{"n_layer": 10, "n_experts": 128, "router_score": "softmax", "lr_router": 0.000894, "batch_tokens": 65536}
Below are experts of layer 4 (counted from 0) of a mixture-of-experts language model. Rows are named router (the router's row for the expert), gate (a neuron's input weights, with its number), up (a neuron's input weights, with its number), down (a neuron's output weights, with its number) and show model dimensions 0-191. Each number is 128 + 32 x the weight over its row's rms, rounded and kept within 0 to 255.
After each expert's rows: a language model's description of what the expert responds to; "gets" lists some tokens that make up at least twice as much of what it gets as of all text. This comes from a sample of Wikipedia text that the model never trained on. Tokens count by the router's weight.

# expert 22
router [102 178 103 129 111 119 137 153 146 118 177 134 169 104 180 112 116  86 105 108 119 120 137 142 134 201 135 148 119 114 114 166 162 145 111 134 147 147 204 149 162 176 126 100  89  99  74 169 180 162 172  80  72 137  71 128 134 114 150  89 147 127  64  64 155 138  98  75 143  93 186 114 120 124 130 119 148 137 154 145 107 156  85  73  76 153  89 179 101  75  61 148 130 130 118  91  88  88 137 151 134  97  85 149 106 109 140 102  84 126 156  94 101 110  97 109 103 131 103 137 171 101 163 107 130 152 115  86 166  63  99 137 102 128 124 124 123 119 116  97 167 147 126 153 151 108 133 184 148 115  58  85 145 142 135 172 142 125 119 123  92 156 143 104 118  62 183 122 129 151 171  99 136 141 107  52 117 134 151  71 234 100  98 132 119 134  93 172  94  85  89 135]
gate1 [113  72 158 102 153 114 107 116 133  93 131 149  78 111 114  86 149  86 116 135  61 163 158  87  95 166 112 155 130 120 130 106 123 105 134 154 165 100 145 158 174 162 152 106  82 157 138  85  88  81 141 160 123 108  67  97 126 170 152 115 112 153 142 139 139 117 129 131 124 156 126 156 100 163 107 129 110 127 161 144  82 116 155 164 107  62 143  96 134 108 138 206  98 159 196  85 115  59 168 152 118 125 154 102 107  90 155  74 137  96 150 101 147 142  81 138 182 150 120 164 122 147 132 115 218  63  78 140 189  99 152  67 148 175 208 133 215 120 124  98 156  93 144 132 170 176 198 208  98 112 175 163 124 152 146 121  64 115 160 108 137 115 128 107  96 118 159 123 146 141 114 116 139 144 181 120 113 101  97 131 163 115 111 121 141 101  87 142 153 135 142  96]
up1 [ 98 133  79 196 158 110 130 102 211  88 115 148 170 109 204 112 177 135 128 118  76  91 105 147 176 165 160 143 149 103 119 142 164 124 148 146 157 144 134  99  86  96 121 167 141 152 164 155  91 181 140  91 116 139 107 127 158 158 129 137  54 111 113  90 133 111 114 141  94 129 113 112 155 112 156 114 146 135 149 156 117 160 137 173 107 196 130 102 191  90 113  89  84  84 150 146 114  76 119  54 147 181 113 152 151 115 122 195 111 137 117 127 121 134 150 110 173  56  88 130 123  97 127 179 133 153  61 129 101 110 145  79 113  77 141 156 103 117  93 161 142  72 150  91 122 143  71 119 125 160 131 170 177 161 105 107 130 186 153  95  90 174 138 161 129 105  56 198 112 177 113 133 153 160 142 169 113  82 170 101 124 133  92 101  90 147 105 107 133 172 152 138]
down1 [138 179 155 146  88 119 125 108 109 122 128 104  68 135 171 116 106 142 186 164 155 115 104 139  86 155 130 177 133 151 111 143 130 123 160 188 158 177 136  57 120 127  94 128 184 112 104 150 197 123 150 166  97 136 108 101  84  81 163 112  94 135 137 100 158 150 139 162 162 161  93  89 173 112 132  56 106 134  89  84 146 130 145 136 131 179 173 125  72 142 120 106  87 106 110 153  88  88  89 126 112  83 145 161 122 145  79 121  64  79 110 170 176 157 169 170 118 125 154 125 125  84 174 114 175 143 170 116 159 156 125 151 179 100 100 119  96 139  75 116 116 114 111 116 129 123 128 132 121 120  85 155 206  85 150  99 165 137  97 100 115  87 181 102 129 127 120 136  56  85 123 121  79 102 194  95  82 133 148 127 134 113 209 144 129 166 156 119 206  81 141 117]
What it handles: The preposition of, sometimes in, between, among, after nouns like rest, part, member, or a critic's name, as in Greene of AllMusic.
gets: " of", " in", " for", " In", " on", " from"

# expert 14
router [172 197 135 131 170 146 163 154 139 118 154 133 136 107 147 122 142 141  93 120 110  95 179 146 147 152 151 157  86 121 137 145 121 139 118 115 165 151 138 121 138 139  96  92 119  86 105 132 160 135 149  80 126  97 104 129 169  83 190 108 136  87  93 126 207 165  85  93 171 108 132 123 173 130  77 182 145 175 141 151 143 155 123  51  87 126 114 173 117 135  90 137 117 167  78  68 124 114 124 154 183  96  98 145 124 133 199 105 106 151 173  90 100 118 122 126 137 135 124 141 145 101 150  98 154 157 126  97 169  94 121 160 106  85 122 165 150 143  78 127 158 141 118 128 171 154 172 154 139 128  76  74 143  73 159 208 188  98  71 131 112 192 154  79 161 113 153 121 142 195 154 116 100 167 110 115 124 140 188 112 173  90 122  64 116 204  89 123 110  91  76 158]
gate0 [109 162 127 176 102 201 110 148 174 153 189  84 159 104 106 130 100 100  89  98  84 133 152 183 147 131 140 107 145 104 173  75 124  81 161  59  96  97 121 115 114 171 170 127 164  94 145  92 143 138 106 138 141 146 100 123 119 111 146 209 136 135 154 159 101 173  89  73 171 137  99 136  83 134 126 110 142  76  95 130 130  80 127 118  61 159 151 140 138  92 110  64 163 114 104  84 165 108 138 127 144  66 152  86 122 145 158 122 141 158 194 162  84 124 152  68 118 105 140 156 144 120 142 196 174 140 117 103 116 116 170 168 128  99 105 107 114  87 134 159  92 127 162 121 106 111  66 104  91 134 126 159 109  94 113  96 150 134 142 130  93 192 153  97  93  84 163 142 126 177 155  73 163 156  50 134 129 112  88  99 169 120 118  99 151 159  73 140 130  89 112  66]
up0 [129 104  93  76 125  82 108 109 184  80 106 150 104 167 121  87  97 105 197 126 163 164 131 104  39 140 139 142 132 114 131 115 106 158  69 176 104 156 138 110 127 105 149 106 114 179 100  96 161 163 170  67 145 106 113  96 155 138 159 150 136 177  77  81 145 112 137 144 162 140 124 126  90 144 152 118 191 158 120 124 133 112 147 168  99 147 107 162  96 142  99 110 106 112 112 136 117 141 113  98  57 124 115 155 129 152 154 130 120 101 128 169 115 153  78 100 164  89  89  89 131 103 150 117 142 108 142 128 139 172  85 148 129 111 119 138  54 138 122 137 122 124 166 119 190 231 183 178 136 101 108 127 136 248 127  83 107 105  97 116  83  96 119 143 124 161  89 177 154  89 125 109 136 115 159 181 122 130 131  94  75 121 129 116 146 100 210 154 114 164  93 184]
down0 [104  79 165 153  95 189 205  94 168 160 165 115  41  82 145 138  84 202 148  99 146 131 127 103 121 134  68 184  97 127 134 144 175 162 102  84 149  97 108 101 126 155 145 117 128 164 120  76 116 145 115 126 130 169 150  66  95 165 126 141 146  84  85 131  90 143 148 130 194  64  99 120 140 110 152 123 199  99 157 135 121  83 127 149 127 142 123 119 139 144  99 158  93 113 119 125 131 138 134 141  78 141  98 151 105  92  81 149 106 125 119 155 131 107 103 162 145 190 127 224  94  53  92 103 106 147 127 148 120 134 152  66 154  72  96 115 162  78 137 132 139 172 114 116 127  92  86  73 125  91 156  83 158 175  90 142  94 124 141 128 117 148 106 122  94 154 164  89 147 146 108  58 119 120 190 152 166 154 159 133 147  73  85 144 104 110 129 141 131 139 142 103]
What it handles: Pipe separators in wiki tables, especially between header cells like Pos | Team; also semicolons, colons, bullets and See.
gets: " |", ";", "|", ":", "-", " /"

# expert 36
router [131 151  66 187 115 134 151 174 140 135 131 106 149 100 173  90 138 116 118 101 116 148 129 108 161 145 134 160  90 178 116 169 136 150 150  64 135 165 142 137 194 140  99 115 105 108 114 119 183 194 179 115 112 107  87 112 148 112 151  90 162 164  74  71 150 158 131  71 160 102 171 106 133 148 108 149 173 170 137 162 164 131 128 119 123 156  85 134 119 102  77 110 104 161 129 101  33 129 120 174 144  78 118 130 115 131 147  99 119 135 206  98 124 118  75 143  95 155  83 160 140 140 145 153 131 118 119  88 127  97  91 203 106 102 133 150 160 166 104 130 144 195 147 182 155 149 147 142 151 107 108 101 173 121 198 168 139 109  67 115 133 150 129 114 115 107 165 107 177 154 143 133 118 167 113 104 142 136 181 106 159 103 104 103  75 162 127 198  50 136 102 204]
gate0 [111 130 162 119 121  93 125 107 144 125 166 133 158 150 151 132 159 153 113 124 159 117 135  96 120 126 124 184  85 125  88 134 133 135 112 144  95 148 114 110 151 138 141 114 167  93  89 158 120 176 126 119 171 160 159 125 136 190  87 120 121  93 110  90  91 159 112 102 138  85 138 114 120 144 157 148 160 124 146 208 144 148  62 154  80 133 103  81  99 106 222 131 138 135 162  48 146 119  87 191 132 126 158 150 123 134 120 183 141 117 154 144 176 144  79 139 100 131 149 153  73 130 153 122 123 126 109 202 108 125 140 114  92  95 113 126 122 123 119 112  91 114 140 118 123 136 148 117 113 172 175 135 136   1 179  85 201  82 119  79 152 102  96 170 130 115 106 150 178 211  92 110 180 149 148 106 154  97 140 119 145  61  50 138 146 101  90 136 185 160 141 174]
up0 [106 131 172 167 158 127 116 144 151 151 109 172  87 102 103  98  82 112 104 147 144  55  96 169 120 143 123  98 106 140 121 205 102 131  74 121 125  96 110 114 124 155 153 107 129 163 123 141  82 117 116 102 140  97 164 182 132 119  87 107 121 187  93 119 140  79 105 133 154  93 105  70 122 151 131 120  89 144  62  93 156 159  92 135  98 134 104 165 145 173 187  90 140 140  72 113  81  92 128  89  88 100 143 101 131 191 178  57 144 116  88 140  96  80 127 130 163 165 148 139 131 182 166 152  96 111 145 111 129 139 136 118 113  89 160 129 130 117 100  95 128 152  82  70  88 183 158  91 142 167 108 108  92 101 103 111 170 125 144  78  85 101 183  73  83  69 149 110  80  93 104 120  41 160  96 159 118  82  96 156 110 179 154 128 131 111 189 151 101 115  96 133]
down0 [ 85  93 123 100 145  56 118  93 108 125 174 116 125 104 184 166  83 128  74 168 167 151 113 122 138 119 122 103 107 139  87 115 145 121  97  93  77 150 121 130 126 116 137 127  51 153 153 114 137 134 181  82  67 151  90 139  79 124  87 186 109 120 135 134 160 187 151  93 120  60 140 181 141 128 145  90 174  94 139 114 103 130 138  90 130 151  56  78 125 137 122 162  95 156 131 115 198 192 235 157 109 137 111  71 119 123 183  98 138  92 167  86 121 117 117 102 105 135 115 164 131  94 160  95 163 157 149 151 150 128 129 155 108 114 155 114 150 137  82 115 175 146 177 151  92 134 133 129 131 117 161  98 140  56  99 161 122 164 101 190 195  92 103 124 173 121 159  85 167 118 150 114  93 161  87  95 153 124 169 169 119 122 115 178 174 108 131 152 152 151 135 107]
What it handles: Final pieces of South Asian, Japanese, African and Georgian names, often a vowel ending, such as Shiger-u, Mogadish-u, Sadh-ana.
gets: "i", "u", "a", "an", "ai", "o"

# expert 51
router [151 155  86 172 159 113 131 166 103 130 144 151 168 101 163 112 140 129 112  90  97 127 145 125 150 142 110 145 105 157  72 161 133 163  93  86 161 200 158 152 202 138  89  98 104 127  91 161 165 177 174 108 104 138  68  72 138  95 156 105 144 132 114  87 164 167 121  87 202 114 140  91 186 154 118 147 200 175 145 179 119 160  62 102  96 128  91 174  74 114 132 113  97 127 125 107 115 109 172 158 148  93  71 143  86 113 177  80 115 148 152  75 101 139  89 123 133 132 107 123 146 124 180 128 120 142 109  89 155  66  66 132  78 128 169 153 168 151 117 164 161 157 134 127 127 158 139 154 174  83 145 100 163 137 164 153 194 125  84 126 120 163 151 112 172  68 136 110 161 151 138 123  78 158 101  95 133 149 136  58 144  83 121 113 117 134 132 141 101 125  99 184]
gate1 [173 120 121 147 133 147 106 166 140 101 110  78 108  46 105 129 173  97 164 140 141  70 146 114 194 115 152 131 108 140 108 105 118 126 124 132 171  97 107 108 179  48 120 100  99 128  97 106 128 111 132 107 114  93 119 114 156 183 138 136 132  78  92  96 134 169 126 142 158  98 142 175 104 144 127 131 129 159 180 148 115 120 138 129 154  95 174 101  75 122 158 183 145 119  96 162 198 111 146  82 165 130 141 171 128  96 136 190 105 172 179  83  85 203 140 101 155 147  55 139 136 144 162 113 137  83 100 110 134 100 134 118 122  73 186 102 141 124 187 123 136 128 126 149 131  54 122 125  97 153  84  88 103 172 166  92 101 182 149 154  76 128 120 149 182  92 108 182 110 144  52 106 118 124 109 140 115 148 177  95 111 123 143 160  58  99  98 144 160 176  83 162]
up1 [185 114 126 171 166 149  90 137 116 126 114  93 154  86  91 148 146  80 179  35 156  91 150 143 205 105 133  61 187 186 116  92 162 105  78  75 164 120 154 125 105  83 108 155 142  93  82 137  82 116 135 190  74 142 133 174 157 136 162 125 153 104 123 106 121 124 164  96 153  90 146 120 174  81 123 156  98 145 123  63 145 114 150 143  81 170 103 103 173 149 162 145 151 151 194 162 170 123 123  86 121 221  84 163  91 118 141 167 143 172  77 117 120 108 136 122 110 137 143 125 103 107  94 140  88  97 125 150 111 118 121 107 178 115  98 112 101 119 173 130 136  93 133 156 151 117 122 126 107  90 117 119 110 102 142 106 143 147 126 173  80 139 141 113 158 105 165 126 141 101  67  91  77 124 160 162 141 175 143 137 138 102 104  94  58 182 128 105 133 110  59 102]
down1 [124 126 118 152 127 107  57 154  96 144 119 132 134 117 132 147 115 193 147 175 186  90 155 169 201 146 138  82 190  95 136 124  74 112 117  82 144 112 120 129 164  96 173  95 112 178 143  60 134 114 161 149 120 241 146 136 161 121 138 173 123 105  92  91 144 149 183 120 183  72 109 119 162 164 117 170  96 127  91 132 201 188 144 151 166  63 125 131 106  89 108 167 147 136 200 181 129 100  85 109 144 202 101 105 146 138 102 116 105 162 180  87 150  86 143 131 135 168 104 122 108 147 106 151 139 173 107 145 151 109 105 154 118 104 168 148 139 157 118 166  85 154 110 113 138 121 143 140 133 166 185 115  98 167 149  88 144 121 116 132 163  92 110 169 145 175  88 100 125  98 157 127 132  77 126 148 150  77 110 162  94 185  88 102 106 125 142 100 140 112 147 108]
What it handles: Single capitals and letter pairs inside acronyms, call signs and stylized names, such as GAA, WPTT, Vestsida FK.
gets: "S", "O", "M", "R", "C", "L"

# expert 62
router [117 152 115 160 197 138 173 151 147 144 143 123 152 115 140 111 136 106  97  79  93 114 185 122 171 149 146 124 137 154 112 146 179 143 136  53 173 159 165 219 130 165 105  98  66 119 133 144 122 174 176 107 102 114  77  95 143 127 159  92 161 133  93 151 176 144  89 117 186  61 136 102 129 168 119 160 182 108 170 162 140 153 101  63 137 151  82 165  99 127  77 135  60 131  69  93  96  99 172 163 136  65 117 154 104 114 126 141  80 185 133 125 113  90  77 142 133 136  90 112 155 114 156 133 121 143 128  86 157  78  84 163  65  91 115 188 162 165 133 132 186 165 132 150 138 147 144 172 147  86  85 108 145 104 160 156 131 107  73 148  96 131 123 109 115 141 159 104 146 151 158  99 106 146  89  84 140 126 178  81 147 106  81 123 107 142  99 162 111 116 123 158]
gate0 [119 111  88 169 151  96 215 163  72 174 107 134 108 161 103 122  87 172 184 101 122 143 121 137 148 118 120 126 106 163  65 175 121 102 195 116 123 168  86 128 149 107  79 149 105 125  96 153  95 148 126 144 163 161 167 107 139  95 115 124 139 131 140 224  96 109 149 143 154 111 148  60 101 160 144 136 174 135 162  99 144  96 197 108  97 174 119 143 135 124  78 118 138 140 107 106 125 122 151 153 182 107 166 105 130 105 110 174  71 129 101 152 150 120 165 115 141 217  72 126 139 117  75  66 119 173 126  92 162 116 123 123  97 116 123 178 135 159 114  87 133 173 107 130  95 197 138 175 126 101  87 162 140 188 162 141 163 123 126  95 163  74 148 168 125 168 169 106 134 153 139 138 160 103  47 140 103 118 135 109  90 111 172 133 134 147 161 147  99  84  89  85]
up0 [131 136 117 114  87 143 121 152 119 111 128 122 134 185 110 133 113 123 170 168 136 115 100 188 185 112 129  88  95 118 119  93 114  83 126  93 122 143  73  51 126 124 167 109 121 162 182 172 137  93 123  82 106 152 136  88 166 126 126 119 132  95 129 152 133  37 115 131 217  73 132  91 165  97 124 135 158 121 151 144 197  16 163 102 157 145 147 133 135 131  99  99 125  64 202  88 130 134 181  87 123 162 105 138 112 110 172 141 105  70  90 115 142 181 117  99 148 132 136  79  67 131 100 143 160 137 129  46 116  72 129 165 144 105 141 112 114 106 117  75 130 143 134  86 151 114 149 151 132 101 117 105 132 167 120 124 124 146 146 120 106 125 111 119 139 204 135 102 150 191 113 150 170  99  85  96 108 129 153 103 106 100 135 100  77  64 148 147 120  73 142  89]
down0 [120 162 199 185  98 172 155 107 120 141 117  13  97 102 110 149 129 171 129  98 118 129 111 187 196 124 150  86 142  89 112  90  72  99 142 131 159 106 128 112 138 173 135 149 152 103 103  85 134  88  93 107 125 109 144  89 126 128 166 135  51 104 180 153 166 159 164 146  55 132  83 180 133 140 194 163 125 176 150 184 132  98  77 143 155 149 156 142 134 130 143 208  90 147 157 147 138 108 167 115 159 136 117 178 141 132 174 145  91 146 110 171 113 137 145 154 168 137 166 103 152 147 148 116 109  97 130  83 127 150 115 161 102 138  74 180 115 124  81 124  70 141 113 130 111 159 159 149 141 154 138 187 165 134 109 138 146 126 140 104 135 117 115 142 120 158 108 190 117  91 180 108 117 139 141 135 113  85  78 196  88 114  94 103 131  58 140 181 106 146 100 137]
What it handles: Prepositions and particles like up, within, over, along, plus end and name, in road junction tables, coordinates and infobox field labels.
gets: " with", " of", " up", " on", " by", " in"

# expert 40
router [100 162  87 146 166 144 154 133 175 117 127 154 147 108 141  76 146  88  70 126  95  86 128 116 119 167 141 137 114 173 100 185 138 150 111 121 185 121 154 167 159 214  95  94 103 138 132 144 158 192 125  60 100 106  91 102 167 116 183 101 176 167 112  58 159 140  99  95 149 117 187 135 125 143  93 146 169 146 134 173 114 168  81  43 136 149  70 176  78  80  99 122 114 133 102 103 103 101 145 130 146 104  86 137 150 125 165 103  87 173 147  86  83 119  89 118 103 148  84 117 122 126 123 153 149 206  85 114 134 101 105 117 120 115 160 143 149 144 139 130 151 125 139 153 173 175 163 181 201 101  88 127 135 142 147 186 119 125 115 149  89 171 122 115 129 101 174 119 159 145 205 145 116 173 105  90 156 115 137 133 136  97  89  88 108 163 108 152  90 126 108 172]
gate1 [123  59  87 156 127 150 158 175 148  71 100 192 140 125 196 127 110 160  95 145 151 115 148  92  79 143 131  97 115 141 140 124 143 156  97 151 148 145 111 144 162 139  87 119 151 171 144 124 112 134  83  58 102  88 129 128 119 113 149 117  99  76  95 143 104 188 141  81 149 120 149 106  31 109 135 105 178  89  56 140 137 143 171 100 149 139 109 169  91 169 126  84 140 121 152  83  63 129 160  88 162 129 122  64  92 119 209 122  88 124 139 121 110  92  77  87 121 155 105 114 124 164 128 155 106 139  85 112 152 114 125  62 105 144 124 121 143 144 132 106 100  83 184 129 105 155 144  66 195 134 141 102 134 163 168 131  98 115 163 123 231 120  90 117  78  78 121 112 177 108 135 173 131 123 148  98 153 139  78 141 118  91 161 138 141  77 141 156 102 131 125 155]
up1 [ 92 118 101 145 117 107 123 160 150 180  53 177 124 103 182  99 176 139  81 109 131 153 114  84 122 116 146 153 193 163 160 117 126 161  98 138 155 121  52  79 126  99  96 162 141 162 128 159 100  90 112  76 132 128  91 119 151 110 131  71 158  80 119 105 133 158 169 138 119 175 147 112  78 151 120  92 107 170  58 104 102 137 120 133 182 144 159 125  97 116 101 143 138 114 138  74 121 121  94  96 125 133 109 165 124 109 167 129 123  86 124  51 154 166 192 163 118 183  71 121 156 185 120 156 150  50  64 115 142  91 116 152 104 204 144  98 133  98 121 131 140 114 167  68 153 152 144 113 134 138 149 168  91 181 150 131 127 111  76  98 157 125  96 130 145 131  82 159 172 132 149 141 113 148 178 173 141 106  43 132 141 104 200 109 117  89 129 112 125 112  96 137]
down1 [140 127 134 116 126 165 134 136 183 124 101 108 168 185 121 149  94 169  87 154 183 107 145 169 181 151 107 138  94 172  84  91 117 119 164 189 163 162 148 125  94 100 119 167 113 148 129 127 158  99  95  98  94 164  96 100 120 111 173 141 121 108 185 117 108 142 161 105  81  83 192 178 134 146  81 140 145  78  24 110 101 205 133 153 187 106 111 113 113 156  97 183 129  77 174 165 134 160  78 143 169 119 117 154 130 181 114 156  93  91 109 148 165 116 191  89 121  63 184 115 169 129 170 125 141 126 130 130 155 149 127  99 153 130 115 147 148 131 165 151 128 162 148 157 135 121 129 113 138 178 126 129 145 162 136  73  97 121 146 110 118  81 127 121 116  82 107 180  93 140 130 132 184  92 122  64 127 152  47 126 125 168 154 183 129  99 101 172 111  79 119 136]
What it handles: Verbs and prepositions describing roles and actions in narrative prose, such as led, joined, founded, attended, and of after chairman or director.
gets: " of", " in", "ed", " with", "ing", " to"

# expert 31
router [158 198 140 131 135 144 115 171 111 134 175 157 115 126 161 131 117 105 125 113 109 130 164 127 137 153  88 165 107 153 147 157 120 169 143  90 168 146 134 139 159 134  90  79 110 129 141 116 182 146 216 130 107 102  53 126 140 116 177 100 168 117  99 141 128 163  89 101 154 129 165 127 203 182 104 184 159 143 186 157 170 158 117  86 140 175  87 166  98  72 114 146  78 149 104  99 116  89 156 204 179 104 102 170  94 115 184 115  87 210 163 103  77 124 101 164 126 131 112 127 182  94 139 133 163 143  93 117 144 113  80 162 101  97 105 129 176 152  99 147 153 155  97 118 154 119 185 146 173 112  94  94 190 121 164 175 163 109  73 142 132 178 143 108 166 125 142 124 132 151 159 140  87 149  96  93 113 118 145 106 190 107 124 117 113 167  95 120 112 100  85 165]
gate0 [120 221  92 110 143 219 115 137 154 153 147 197 142 116  93 125 150  69 129 107 187 131 102 115 151  73 134 169  92 114 152  90 184 140 148 136 149  98 161 160 154  77 146 128 101 121 143 207 143 137 126  97  82 126 137 121 143 145 139 116 114  71 115  97 122  80 118 132 160 121 167 125 119 108 128 160 111 119  95 185 126 172 132 128  93 166  87 144 112 120 114 109 118  67 162 132 154 112  76 156 104 128  89 105 127 112 121 165 112 155 179 112 112 124 177  70  99 120 136 187  87 143 182 206 155 129 139  70 152 112  73 144  85 176  72 141 111  80 104 117 162 127 141 143 123 143 115  60 165  98 209 150 137  95 172 101 100 122 155 133 109 129 157  81 113 134 123 179  78 160 179 140  96 145 149 158 128 115  70 142  98 135 114 101 114 141 123 155 103 169 132 183]
up0 [211 158 111  95 156  57  98 142 109 214 105 150 162 130 119  83 111 127 181 162 100 104 183 190 106 140 112 157  68 140 182 140 191 109 115 144  80 148  83 178  80 177 120  84 121 164 130 156 123 168 128  59  80 121 183 137 131 154 135 129 135 105 116 141 159 153 161 185 102 133 130 151 143 170 157 156 115 106 176 140 142 147 141  93 108 137  99 161 131 149 120 184 139 100 192 135 105 170 116 180  94 114 129 166 119  89 154 152  93  97  78 140 134  80 100 113 165 111 161  82 166 124 129 121 137 104 151  92 135 141 106 135 145 154 133 125 114  97 104 184  91 146 171 147 129 107 151 100 121 102 128  56  80 100 113  36 138 107 136  59 102 126 140 133 111  50  94 112  94 156 135 115  90  99 124  73 132  95 109  89 151 116 143 121 135  98 149 133 164 130 139 124]
down0 [129  58 111 114 111 130 177 115 197 147 114 144 134 169 151 196 163 126 123 133 146 124 132 158 105 153 108 165 146 147 153 144 103 112 111 161 111  71  82 142 114  81 143 128 120 117 126 133 122 150 133 105 107 102 102 135 149 131 157  71 182 121 110 180 126 110 113 167 177 118  79 188  74 129 153 127 124  78 145 155 145 145 126 194 124  89 108  96 101 155  90 167  61 124 128  79 134 153 140 119 139 148 152  39 127 193 123 107 150 139  93 166 117 124 157 146 168 142  28  98 145 194 156 110 118 167  74 149 158 189 171 158 118 136 101  89 157 146 177  91 131 120 110 150 114 207 127 165  74 170 101 183 103 115 126 131  81 159 125 112 123 108 162 153 149 129 140 134 179 121 172 134 150 144 115 147 115 193 121 132 102 103 119 139 134  79  77  62 104 129 127 197]
What it handles: Pipe separators after numbers in statistics tables, semicolons in list data, and coordinate or unit marks like ″N, sq, ft.
gets: " |", ";", "″N", " —;", "%;", "aged"

# expert 10
router [127 182 106 197 139 149 127 163 136 139 117 118 143  69 143 100 152 119  95 123  55 127 152 103 130 162 126 135 116 146 121 142 153 175 114 117 159 167 178 160 176 141  77  58 105 140 150 138 167 139 225 129 100 136  95  66 159 105 145  50 152 166  83 135 139 149 118  68 165 128 140 133 133 142 138 140 162 164 190 167 114 148  84 116 105 136 103 161 107 127 115 123 118 155 108  74  80  98 122 162 166 103  91 161 145 128 140 115  97 192 162 121  99 113  75 168 122  93 115 155 153  93 173 120 142 125 111  96 137  67 115 144  91 157 138 156 151 192  87 158 169 151 135 131 169 128 127 135 159 126  67  89 181 135 153 123 161  35  92 165 126 176 180 115 123 101 144 109 195 139 144 148 107 126 106 115 105 133 148  97 177 117  93  95 137 154  87 166 113  77 106 176]
gate1 [176 121 121 126 159 171 181 101 155  90  93 143 145  41 119  91  97 150  66 171 163 120 157 135  47 140 142 116 171 146 111 138 162 164 110 198 142 120 130 181 137 106 108 109 109 136 167 153 134 133 179 169 130  99  72 138 132 142 111 115  99 134 155 141 115 196 111 142 157 116 134  98 122 189 148 110 190 114 128 166 110 107 128 110  91 121 120 127  76 139 125  97 122 133 119  58 105 111 131 117 158 152 114 105 122 120 143 150  90 104 116  63  83  95 129 164 170  78 101 114 216 141 163  95 156 161 120 127  85  94 146 148 133  89 146  77 145 121  97 140  98 132 156 135 165 120 108  54 133 127  67 160 139 130 107 148 145  68  84 176 117 153  93  97 144 123 158 167 156 147 143 149 143 145 112 200  59  69 114 143 111 158 155  78 169 149  71 131 167 159  94  92]
up1 [104 113 108 150 118 120 166 139  93 131 116  88 126 107 125 155 130 141 124 159  74 164 146 104 113 125  96 101 119 158 107  71 135  69 197 148 103 134 181 119 134  86 115  82  97 107 153 148 217  59 104  98 162 148 185 148 129 113 119 166 181 174 116 122 201 117 108 101  64 101 165 144 133 144 122 152 132  87  72 123 107 166 119 158 121 148  66 123 128  63 130  93 154  67 115 128 150 173 137 173  58  82 123 115 133 118 177 204 126 115 121 116 115  48 181 120 131 141 154 167 116 151 123 138 135  65  90 179 109 146 166 107 159 119  82 101 133 113  86 121 130 148 122 114 125 194 143 136  75  95 150 150 130 158  77 119 146 170 127 124 121  81 160 116 110 163 161 127  87 141 112  89  78 152 137 115 108 177 164 119 126 143 153 121 128 127 119 117 132  86  62 197]
down1 [178 170  94 108  83 173 166 122 163 105  82 100 135 157 130 120 141 122 123 156 137 128 119 113  83 130 133  66 163 137  47 163 105 119 223 154  97 128 126  99 159 157 157 131  83  43 148 134 143 113 121 139 119 146 135 154 200 200 172 113 105 151 144 152 152  98 121 132  97 156 114 120  95 159 151  94 124 102 151 171 137 190  74 135 161 160 163  97 109 132 188 124 130 148 114  78 134 194 166 114  85 116 146 134 215 129  85 118 138 193 189 134  86 108 151  98 111 118 141 110 125  96 137 120 102 116 127  88 100 121 122  95 201 112 114 137  68 101  83 158  43 137 124 134 155 144  65 126 158 143  76 138 198 135  85 114  88 133 159 174 148 126 143 163  99 168 134 156 128 106 159 137 140 119 128 147 111 119  90 125 157  96 133 142 128 110 139  73 138 166 113 105]
What it handles: Final word pieces of Latin taxonomic names and Romance-language names, such as -idae, -ensis, -ella, -ia, -ios, often in genus and species lists.
gets: "a", "ia", "us", " de", "o", "is"